From a checkpoint of a small mixture-of-experts model trained on Wikipedia.
Experts: 32 experts in each of 8 layers, 128 SwiGLU neurons an expert, 1 pick a token.
Training: a variant of SOAP for the experts, 4343 steps.
Below are experts of layer 5 (counted from 0) of a mixture-of-experts language model. Rows are named router (the router's row for the expert), gate (a neuron's input weights, with its number), up (a neuron's input weights, with its number) and show model dimensions 32-63. Each number is 500 + 40 x the weight over its row's rms, rounded and kept within 0 to 999. Numbers have three digits each.
After each expert's rows: a language model's description of what the expert responds to; "mostly gets" lists some tokens that are sent to it at least half of the time. This comes from a sample of Wikipedia text that the model never trained on.

# expert 16
router:460525559482551476526473499569467432518486522471499528443525507530539481509562460486489500485488
gate0:578539514504449531438558486533481497450447513541534489507559536464481505487516497488555521440531
up0:512611464487580542506460507511510508550480482495523505526508557551487568552507477459520525488492
What it handles: Equals-sign heading markers such as ==History== or ==See also==, the spaces before years, and dashes opening list items under headings.
mostly gets: "=", "==", "====", "===", "=====", " Outstanding"

# expert 18
router:514508547508482532467505494540525463495469584456452480497590567526488523474571505414549486562459
gate0:493474497527455577483524537502505543461525473520486477562445499563548537472543541483481495529513
up0:496565520460546584448559519557568548537529560516454507482493502482523472493506518503453498485511
What it handles: Subordinating conjunctions, sentence-final periods, and colons after said that open new clauses, such as when, because, although, until, after.
mostly gets: " when", " because", " where", " after", " until", " When"

# expert 8
router:479513537507530497440445534516487524580532519525546472455557561483489475500487486445547461510486
gate0:511550526489513492522559468440466453501539457485525506432506563398541477488459454448549460523521
up0:415479457588543423536462556550565555550533530524458547513508515456495483515530537553546482513454
What it handles: Digits and dashes in tennis and match scores like 6–4 or 7–6^{(8–6)}, plus "a" before hat-trick/goal and comparatives more, less, too.
mostly gets: " more", " less", " too", " very", " relatively", " rather"

# expert 6
router:505560498546544490520439580521526475544510456383567444398484532514542485444513525495499487466428
gate0:536430477545525423544466432502518484505473523454549564423428544531560480523571528583491515545509
up0:484523498521536451598485449486499523545516466444548508460480518517539499501559524587495555543551
What it handles: Middle and end pieces of foreign or rare proper names in lists, tables and scores, e.g. Stireman, Stranraer, Barbora, Kiev.
mostly gets: "enny", "ente", "ck", " Mer", "olt", "iber"

# expert 12
router:458560563509518566469441464504503418513534474476534494479528557438520475502559528529538455529406
gate0:496483458485476487529537511483506498470503488557537410480523531434509536536556515441498475529471
up0:465491522462512552449525478502516568476471543566557430481495540504539503471485542455424506493555
What it handles: Pipe separators and units inside numeric tables of climate, demographics, election results and chart positions, e.g. %, km, Billboard, households.
mostly gets: " MPC", " Hot", " Billboard", " Albums", "%", "sq"

# expert 22
router:546491539498500456456451553555549467502548537426465413399502512453485455490469521521546486495486
gate0:484494479477529477512505504494475513485527487487463522524480554541621434496466438434466462480543
up0:493503469484504525487521529476487527491586504466512526521455490510462519504463512474456491405492
What it handles: Number words and quantifiers counting things, often sentence-initial, such as three, several, many, all, hundreds, half.
mostly gets: " three", " many", " some", " two", " several", " four"

# expert 24
router:526528507474523488456432513500502523516478600410523512518508541526509491448456499462480471544504
gate0:579483460443502502564496452526445562513460478494524515541507473470522522499553480518448510480496
up0:504488541541566500586521416554499425500534500558453560511494522490575503526547462526468514476478
What it handles: Place and nationality names like United, American, Florida, plus closing parentheses and periods ending a lead sentence or sports entry.
mostly gets: " United", " Brazil", " Eredivisie", " Ontario", " Arizona", " Florida"

# expert 13
router:498525504496488478460474525480474427503589578438567456425476520521523456522464416510621418555475
gate0:458509527511505435592439527461506498572516452527464471482533476450481462510558500510467546496506
up0:439511557523562513548444488496561482508446413532438446423503443497477558458488447529461500491516
What it handles: Word pieces inside non-English personal names, mostly Indian, Bengali, Tamil or Japanese, in cast and candidate tables, such as Raghunath, Rabindranath, Singh.
mostly gets: " Shin", "akh", " Raj", " Kam", " Abdul", " Ahmed"

# expert 4
router:481515528519513523484481525590508425546470442492518501487547554476454475519550531475561502520436
gate0:489516467486531548491465456488520530502492464532444426521512476446475536515490494503514537507447
up0:451450428514499430458518498518481523526464549478581498541490475506454442496507444458461469511443
What it handles: Adjectives and articles right after a, an, is or was in descriptions, such as green, stone, brick, shaped, unbranched.
mostly gets: " green", " stone", " brick", " largest", "shaped", " natural"

# expert 28
router:485558586450508525487489493484473500517486522484502463483517562534528455494519472408546414479507
gate0:538435441537475578529484520477489472502516529486515544475471439493448508498490395419549572526472
up0:447556512479488464518472465521540520498458568486511464431464472520490564454493491488498484507510
What it handles: Common nouns following the, his or their, often about life, family or society, such as life, role, wife, settlement, efforts.
mostly gets: " life", " areas", " relationship", " efforts", " activities", " idea"

# expert 23
router:544532533510492495484503506516481482548554496451471539474526490489517444477568493461624519567467
gate0:494507539409466545533539585453544432563485533539520486529492470549448568499506521471416568548471
up0:499523492548579465520448450559518541450521410429538480441521506466547458521491477505560451471624
What it handles: Line breaks after headings and sentence ends, plus == and === heading markers and closing quote-periods, as after "(disambiguation) =".
mostly gets: " ====", " ===", " ==", ".\"", " medalist", ")==="

# expert 2
router:545501545533524507418476499545502531511481522495575501509582503501540422474510542404543448441396
gate0:571545579557565556481485466516550563554473483539455571543523522497530490452488464500468481569526
up0:527493524572510482556474480505505520447495440539445581557491502574529460488495427487492453500527
What it handles: Commas ending a phrase before and, which, but or including, also after closing parentheses or quotes, as in "Europe, North Africa".
mostly gets: "),", "',", "\",", ",\"", ".,", ","

# expert 5
router:438512560547503485494458537572506501505537567471531448476474497465482466458538489492515466492470
gate0:494499442516535518443444528541419557558530457451529399513472535478490535435534546487547492547528
up0:472485485471511461438536522538525539501583472400575500487487521568481533509506447527539499438490
What it handles: Line breaks inside infobox and table rows, plus name particles and name beginnings like de, Le, Van, El, "Sch" in Schmugge.
mostly gets: " de", " Le", " De", " La", " Van", " la"

# expert 11
router:473538599492551494414448514537503521551481584439532520491504503514489467496499473419504472521486
gate0:470494485587487463491563473485457548481455550467505542547483505472505536534491476458515513416503
up0:514539461456502516461477498547557454537524417480523467538527530535448470490527522480504465543466
What it handles: Single capital or short opening word pieces starting names after newlines, brackets or quotes, such as G in Grosseto, K, D in Duse, A.
mostly gets: " F", " l", " c", " Ch", " Dr", " Tr"

# expert 3
router:482551597484526538453462579480455512504525560453434497505484538492502443533464435498531437464433
gate0:462522500464470550454567470566481429439602493543506526531538493505488508505586435616473493521462
up0:539503541495382522514483475481588567577484484526475481453467439457504389486461500489449583526449
What it handles: Verbs of working, moving or appearing, plus following prepositions, in biographies after he, was or who: working, played, moved, in.
mostly gets: " located", " went", " appeared", " worked", " moved", " played"

# expert 19
router:466536561408505512478429525494496495507498501510450475473458523557484462502529370498583476540444
gate0:517493527549527533550503502514521472501481374498475515443499446397439526540483506422535573472508
up0:481520528537476517505505534551495449483436480476456485582428532486478472510502552512543530529505
What it handles: Verbs, prepositions and outlet names in film and album reception sections, such as wrote, praised, reviews, Rotten Tomatoes, Variety.
mostly gets: " wrote", " praised", " According", " reviews", "Reception", " avoid"

# expert 31
router:540555508507540448499428499529422474496462568470451495416539458549501493526505466470518557434440
gate0:488485445541478536434439448494539516525464536578530488525499567464510562555417463529517504466524
up0:527543459514472452497523423590594546491476498554508400527511445525543559473496532499503560531537
What it handles: Honorifics, religious and royal titles and name starts in historical narrative, such as Pope, Saint, San, King, Sir, Siege.
mostly gets: " San", " Holy", " Saint", " Siege", " ev", " Civil"

# expert 14
router:510617562417474547508439473556544501520480521498521497462569494510461472505534478485541457533418
gate0:498493554511517489521461539503516525496475472503481537533534436561554514429524507503492579550493
up0:539534394512506401508413496547503506514508444474485437454505476421426487547453523472479530443536
What it handles: LaTeX pieces, slashes, brackets and apostrophes in formulas and abbreviations, such as $, _, }{, and/or, (ACL), Bhutto's.
mostly gets: ")$", "}_", "$", "_", "}{", "(\\"

# expert 26
router:512560580502562502427488496552491451488530541411548477470600545517545472478493508467583545492500
gate0:493582444481502537511473475543485420450491531515504485485560503493449483514509509526523530466472
up0:463546475430553514545487422500553453515486589515497458439499548550452511480479515521461484488548
What it handles: The word the after prepositions like of, in, with, plus The, its, their, his, whose before nouns.
mostly gets: "The", " the", " The", " its", " Its", " their"

# expert 9
router:491525529477485528491441588458477519537547491473527535513505545530453421502527443458572410511484
gate0:481515537523482484571529440559481499492497497515482477488483503423498504503504471619573525453445
up0:509486457526502560475479509439502538482553512576547546531426463483455495499533546522528496518484
What it handles: Nouns for institutions, posts and roles in career descriptions, such as University, College, Professor, politician, Committee, sophomore.
mostly gets: " University", " College", " politician", " Academy", " Museum", " Institute"

# expert 15
router:442508534500530545508475568549527486559496589348509457446531493483509481549499474445536438482451
gate0:575525544511462481493512470556446441531542573499544493389510480466504450516452484442465567467455
up0:457490501520569537492463520515515450550428529443459505571603495486560536482498532484537422531563
What it handles: Hyphens in compound names and scorelines, opening parentheses, and byte pieces of Thai, Cyrillic, Gujarati and other non-Latin scripts: Jo-Wilfried, 2-2.
mostly gets: "э", "ъ", "у", "ă", "ы", "á"

# expert 27
router:466524479504504520453478550553581482566562490484508503530489526514485493499484486450534481522484
gate0:488515485543446504484445494526545466509487469527502411506524542435441509432477489491482540559457
up0:452566486522458450489439488486490474492497455499457477482531502554435509402566534466502535502442
What it handles: First pipe of table header rows and section-heading words after == or line breaks, such as Pos, See also, Personal, Preceded, History.
mostly gets: " Preceded", "See", "Personal", "|---|---|---|---", "|---|---|---|---|---|---|", " Binomial"

# expert 7
router:487483516564535591484427526451491439505465482435553481480501531516483496468534571475557536475434
gate0:550487500536489540540474448451492467584464597401547527493526589466473513494464514567503514483489
up0:434481501496536481528499528526517479497489458570460522507423420523519468530530512486520460527474
What it handles: Digits and degree, minute and second marks inside geographic coordinates and unit conversions, such as 50.5858°N, 75°22′36″W, 422 K.
mostly gets: "″", "′", "°", "Gls", " ft", " lb"

# expert 29
router:475555509464558551434462512544499440566502492423558500520470571508470437480562444503523478533448
gate0:497497508497509506485526559488459496538589554550468581539485544441564533558477424447537457475436
up0:524538502521479512509583479509486458471522450576527435565538531487516499516548458519502465486514
What it handles: Modal verbs can, would, should, may before be, plus word pieces inside chemical, enzyme and formula names like piperazin, NiceZyme.
mostly gets: " can", " would", " could", " should", " may", " must"

# expert 21
router:510509516475542519479503533539536504526506505486519495454541513515535411474528549505507476497427
gate0:561452463540481529471527650558501575552560488483525449482472513520452519501512467535531466512560
up0:555463513546464514521547588565451575482556518449518500491514524587443543536580510530537490523598
What it handles: Coordinating and linking words joining words or phrases, mostly and, plus of, or, but, &, while, especially.
mostly gets: " and", " but", " &", " or", " et", " while"

# expert 1
router:439560490527476514440467515499480459511529494489506464485544507493533475472555514523503482474459
gate0:511449518486540468528475493568457463529473484521520561513468475491477556451494556457577470589495
up0:446546458503492531528496482512530462479521489545510475505526502443520529552480462572479558396443
What it handles: Pipe characters dividing cells in wiki tables, mostly after an entry such as a review source, name or score; also semicolons and colons.
mostly gets: "|---|---|---|", "\":", "\";", " |"

# expert 10
router:465575582446577531446421458464494450465482598494498468487513532492544479515500482462487477531475
gate0:564515471502572597562473509409406483486519506536496470459521509486487469491469576471535563547526
up0:465431498531410463559508551523484596531496485564544518464482435448526553442562418471482480508535
What it handles: Line-initial dashes opening infobox fields such as Elevation, Coordinates, Born, Directed by; also field words like Phylum and Founded.
mostly gets: " Phylum", " Edited", "inia", " Known", " Produced", "Scientific"

# expert 30
router:466481529449511541461457529480504432567551515513533453447513575533469422543470456397553462508474
gate0:476511528573475614455458519535468507485489457523478493540485484514494473512503529474437550538526
up0:521432525437568493423481456493471513491486556421518537515492476499451530515488527503546472483473
What it handles: Column and field labels in tables and infoboxes, such as Date, Votes, Candidate, Apps, Genus, Total, often after a pipe.
mostly gets: " Date", " Apps", " Votes", " Genus", " Coordinates", " %"

# expert 25
router:532537500501464532520484524466517438525472447482462473452504490527489454470519452501623493457473
gate0:506530577454480482539401542498505484493461472479512553496512536542499590461507473508488441478509
up0:565489494470487448489584505541484482482411508493503493471536527478448614501520490428521504492484
What it handles: Digits inside dates, years, times and scores in release lists and tables, such as January 25, 1985; also later, next, shortly.
mostly gets: " Later", " officially", " later", " Sunday", " last", " next"

# expert 0
router:500512497523493488496466483525515520534503540487551520513518500520471468468478538503494474516502
gate0:475478434510512455453447491509422516526567525439428457534445480490486499432526531510517510534545
up0:545527559504579521483472512525504496486490385515523544497560579480525518503534487499502456504427
What it handles: Digits of years and dates, especially the last digit of a year in birth dates, office terms and citations, e.g. 1985, 2009.
mostly gets: " century", " July", " pm", " ago", " BCE", "present"